{
  "num_hidden_layers": 13,
  "normalize_top_k": false,
  "vocab_size": 8192,
  "qk_norm": false,
  "train_tokens": 529900000
}
Below are experts of layer 6 (counted from 0) of a mixture-of-experts language model. Rows are named up (a neuron's input weights, with its number), down (a neuron's output weights, with its number) and show model dimensions 0-255. Each number is 500 + 25 x the weight over its row's rms, rounded and kept within 0 to 999. Numbers have three digits each.
Before each expert's rows: a language model's description of what the expert responds to. This comes from a sample of Wikipedia text that the model never trained on.

# expert 45
It responds to: Unit abbreviations and measurement word pieces in specification lists: km, ft, mm, kg, cm, long tons, Weight, 6-speed.
up1:514514488514515504571524488501509517515479474484537485523516536533480502533516490500514530524480525536506503459524507527492470484499494508516537537520495491465521528509494496499507484508539502497492491509483502450491516480454480486535555498509541531487469482502460484488535478517492519528455494492560454509430464524538499525501519512466512479520465490510474472490503474490502486562508504478529448491445503485505525566489533526497477514499497496518516544525485511515484517491550551477498477502471507515447490460536470490503502452496507496496483515474523501511518514484512507525491485507491505492531456533490472499485542489498469520483505477467512512521491504549481559498506530512480499541529548522530500499446452476500549501538512480468494514499509449509486463495514494
down1:554514486498495483491517510480551498531479529488492484468463520485528479540467558518546485537506513524523520506480514519488498513525485497464500471488493536506454572475479462501535437484562512515488523509516499510484504502499533490515502479526481486532528524487514501485482487496484473511511486490501529489503509503502477460514469516509493482507531465497522493489506533530463481505551508524494541432558502513481498476551486490538538509533519533516496425495486469498499521544495504496517464549497483490491499506508501564492499492495449460520476511517509474507478457545459480508476525510532465540528495543484518492511488488501512499480502524505463527496483512501503571500476510522505500529517513484478512464482504464499477503490507516476497475533473551488474529481539510

# expert 18
It responds to: Party labels and cells in election, census and broadcast tables, such as Independent, Conservative, ESPN, and list hyphens and line breaks.
up1:517506432522497486450510501455475481514494521518474479447503500486488495494493502518501485478504502515490525547506462476529484493539552515450485505497536539510518488533523486508490471489484454504513493485489499482496482493489513475551538529447462484502479483486504502488509465489498502472519474538549516501537528536493471532493497474482511510497478489546447476505502501521542533485475548545521498514520487484501496503468502496491543460455489521459504511471495531504514508508514446449534476495522506523487494513499540506467511514488489482515511518520492475501490533469435503557486463543522458489502507527525509486509531511511495487535479474515527518507502538467518498495507476514458438519521499473534525525491549487501487491463519499462570480540483484487521528526480504
down1:529523477501589464495450478507515502476497488516507493475518515520504509511486471464504519532518495539470509488503549484479537492439547487458465492481483475509520512502540506486536488520473544478474486480522503527521502534508484475502507462466488500527509499457441511488533544487545520507443527482521484534478507516514536505468514508491493496478512509476472531476468507506469435482531485542490506493492531490515488507492531497486474476522493453543488546527536462473493486492469471524494503517501488494485491520475496509547473533502518510496440517548494508540502486512510526512557484478478465478508450518497470499501499495502513498486507474441528475510467514476492499504515457509533511463536533533516513511492507493534491493506519448513534468493526475467487486496520502

# expert 41
It responds to: The pronoun She at sentence start, plus field nouns like information, traffic, education, transport, policy, data after the, for or and.
up0:543510522521536495484521476537456503535513522529517497503462483549501516494512532468468456533490481471486462474505519497533529478496506515496507460487542488503512496530511494495505473522482488500496522464523463521494518509491508461491510512500454525564521484496457569499503478490514568491500511522497518454477503474483497527466519493483534517520483492500459551506468560517471492469527507514492484471482493491485507479498455490477482504482513502466502512499518473504502501550521448504493511513505452492492466513534463475425558496496535496505512493507472486537466495527530509461469474439489455475527492536459477525486497505508492472497507513476497486482465488484515513467519513508493433524479485526496511552501551512484525476544515510485520463512472489502495511511500515
down0:527511525517525502506520513514480483515526487472496484453511535478508488490516505528477512539490510558506484522501495546469525522497511462490534502526466499478557458491474490473495533530489527500502486487503564515472488500489445530464513519503491473532496541501484492510507495480490516520473507522487529449513474485526512472493491493447503473480520487559518475501504532488489487532508492497492515501496535520525547528538486485513483491536518536485529457521499494459510481527497516508526466452480522452517488537451527533482507508499520449454518470473501531519520488530479496519463494524526443514507469496534468497507493476537458486481526538482473526505490512501520458472487497465533492503492495503486519470501440506549472503483455489538493517526473464444507559502504517

# expert 7
It responds to: Prepositions right after a noun or verb that introduce a phrase, such as of, from, between, across, mostly followed by the or a.
up2:482501502488512508472486461551497511477507509516502464494496466457525473496534479490575498510449438477513496498474487516542488496508522514461432522524552480485478504516512490473523494505476504492502526462502525499504466523476516530514518490468509478464497551484512453569500487454463502482487509538481490518476515458514461499493506526512458490466437492509510486419504475482500488478537543496466453509517497485501544480515477481534530487487464473538498518508465495501493507446476489534518483479510488527482502525524539495506453504488536485492518492520540490510508554503512539510480493515486503503514497491487562471483513505503484540529505533458485518530487502525514517552521496518508499503484455511526511490480506534484488504484467468492511477530474531509485499502494508
down2:529576518490465504575493534469512503510514479494445543457528502498503500512500528497459517527470477486491485483524480491482471478476482472513506509500475465512455512445486514514480497527534466486495458545510531539511476483498514527518489513510473543484517501505489534491487496506475545517460489479532518490525515458517548527516470473457504523470522469536506507533484521492535486484479489535504490471470539523506503522492502509527488503499498506524478540528514490452453485532471513490529514501485513494498483461448522493495482477480530522496511508463505496516490513519493523512527518467494499509494490533477502538525460502468499519457527518508518491483552484454464512479474525483488538467494491451480519517508506553475513496458486500426513490478505499483492495432491526

# expert 3
It responds to: Opening digits of years, often after an opening parenthesis or "born", in birth/death dates and lists, such as (19, (born, 18.
up1:461518483497476477486496515509481517539500468477453476501498540495467532535537480502475459466434504492535468545492488504497528510487517496490518518506517492515519536496461523490508480529514465535507489479528480446502533469489524487473444500493562477494508530509491479474552498535492475467480522456492516483516488480545557479491554526502551478476501517494505478507483515491496483503540511495529515514512493497467487514480490492496493519482505489450447487499458507529511516480463528482493472485484522519497500475489544524477514536493527495533472499443468532499493504510508455495492519514494487528544514496480527520528510484546519499520511471512491518496466511506486518560530522474487488532495477497496544521481470494529490501479492444553509454520486496524483420515498480
down1:501506509487559490527536504497527474494495470444532507512543503501511540504457499575491524532523498456506475495518476463514458525526486527477530486519552505497468523479513475504504496501537490552521485498533492477532490476502455479519481492455494542483472481499501533498483452503503521516528515484515522493473520498518487557507477474503495467497484517502516517550532527544486483492461490494551507506551493488504462511480472518484477494495496495511496467530503507512515489490509501477532493505527490482501489507538526522483445531506527429493481474504521530461507510469491523459509518486488536535468467473531495480538487520472501447482500481526517488526474479537500462507558513508546537499477511485514503509493534514466516484472477504522498496510516495474530457558520460

# expert 0
It responds to: Pipes, dashes and numbers in wiki tables and bulleted infobox lists, such as vote counts, times, and "- Subgenus:".
up2:460492516488525505499521464503537490503491464486501496524463519425507528515483535487463473475478509494480522470496483502488431489501485494508483579496503443542455520564509515463553504499488495490496504514514497513511506548498515482553534532487462508501531511526566511533503461498517491492505490489516492490587476526531531498531482494523513531487474522496523486485525511469493485524500479505533509522500514510511520516515528487446512492490474494499492439480496509488508485479505497484521497471507487546526497486501514525512455475479497474478493489511478534558460505525480508504493449496495497449502508507478510543426468460515505502521507502485470521468470503520520499497483537511510508547478518486508496499457493506460513479526493518468480464500489501518501533463515523
down2:458507506488471492491482506467474531462483501456474480495535551508513510494467515514461465482531491492442483507433459479460513527477504522472513510500457485479463487474492536506529496509504500499515533463450467498534488486476504524526548448510521501516491479461481502504472512470492498489504511495480509499526496488476483530464473550487513485468502548470473525466473481514542525478499488506468518547478477512497501507514482512466486490504533533523518497553512486543490485501483563516525507523549528459547462500518480469536506490501505538501514514453526483504509510468501541523489528494463496498521527498464492480508538514504535472427506439499509473493519514505511456519510495481492473503488513481503537497482497487548516487481507448485511496486509525498512443483503517

# expert 30
It responds to: Byte pieces of Thai and CJK characters in name tables, LaTeX commands like \mathbf, coordinate marks °N, and some name pieces.
up1:526470507494505503501573503523533481503482544540534527491495485485478512511469503532515484441513476527503477513499534487469466477468532500536509529493459507513471504532469510514481533504515503439507514476493527504494452498513561477513513447498497500519498515500483473514501520473480504487449528466524477537489491524521564469486482501495500459489482500536469529484552508512526542423524493478534563446528460498516533532484494479512513506573517484512490489495489503506493500508515543514486481493501532482455459491512481491506499455482504493503490496490489471534518532533498495490491464506539496453504496518513531462483499524451513504486529507491472488502484522507478475507523503486520502466538479484516477481467543520490499535488458496484496502494447494491515526479468524
down1:474481516438522444464466512519538517488523478516541491493493508511513458486549459477496501506496472509486500503548517518502484450491462475524466498468497466473503521514468485499494444514483485530483471525464506507478491504516488528489485533500535479500526476502487507520494466498508537486554491492505510507480505528526450522496499497450522514533511458525446520527450517499489459492526494483515491536517421500466469454505485511491530505465512521541518490488486505516485507488499517499504504546542528519515481482502513445541495493524481463528483456504530454518549520480493497520509477500487514496510494516491486514471519497507476491490492469501481541526570508485536529530484487501513512509450460505493515443510478529495513463491490538483533470480486503491456485524533533

# expert 11
It responds to: Opening quote marks and brackets starting quoted speech or titles, often after saying or a colon, such as "The, (A, "I.
up1:488498453483503498476472507547489515510546511553486477493482545516494490454520518472485517538524500493533463501515492529516474480503472512528512494568478508519501513490476487476496509549462525482495476521496516528496452470483506515492520503521463474508504477515495492471518509517489510489479512518487515481473511528509467533499545519546530484498508488499504481496508537494500517528471536530525495525501469509475449532512474482474511485502469494497525521474470512510544520533476443492508497466455474516509500512524513494480529501476502531466465424504491485486513468524518471520453486468533510547492508555479499535458555494569525514489489463515499513480538515481484529465509501495494438483521472525520517461491469508519496497495544444522452530528488490506525490529507493
down1:514491499489477522510514465443499483521490523455515518512478490497492477520487492511458474471484484528510527500487504522498486504487506482493491490451525522500489544499481484531527495476539531510599505504490523556517534495500497519504474499498468545493548521470533495538487505473489521533513549517521490475507506458509515497503462498523455500478467512495479514489487510521486474448514430524521496474514531519516491506461496512502493462539467510492512537497516507516469491514525531506483532512519502491526473506438508505490489477512546435459536552478517530514531523467525526485514510477482511500482507466508476493562504463469472499505526504503532519489521506523543481535501500500536533506519521489524488551500498461517468546500505517533529444517519508496457489464526499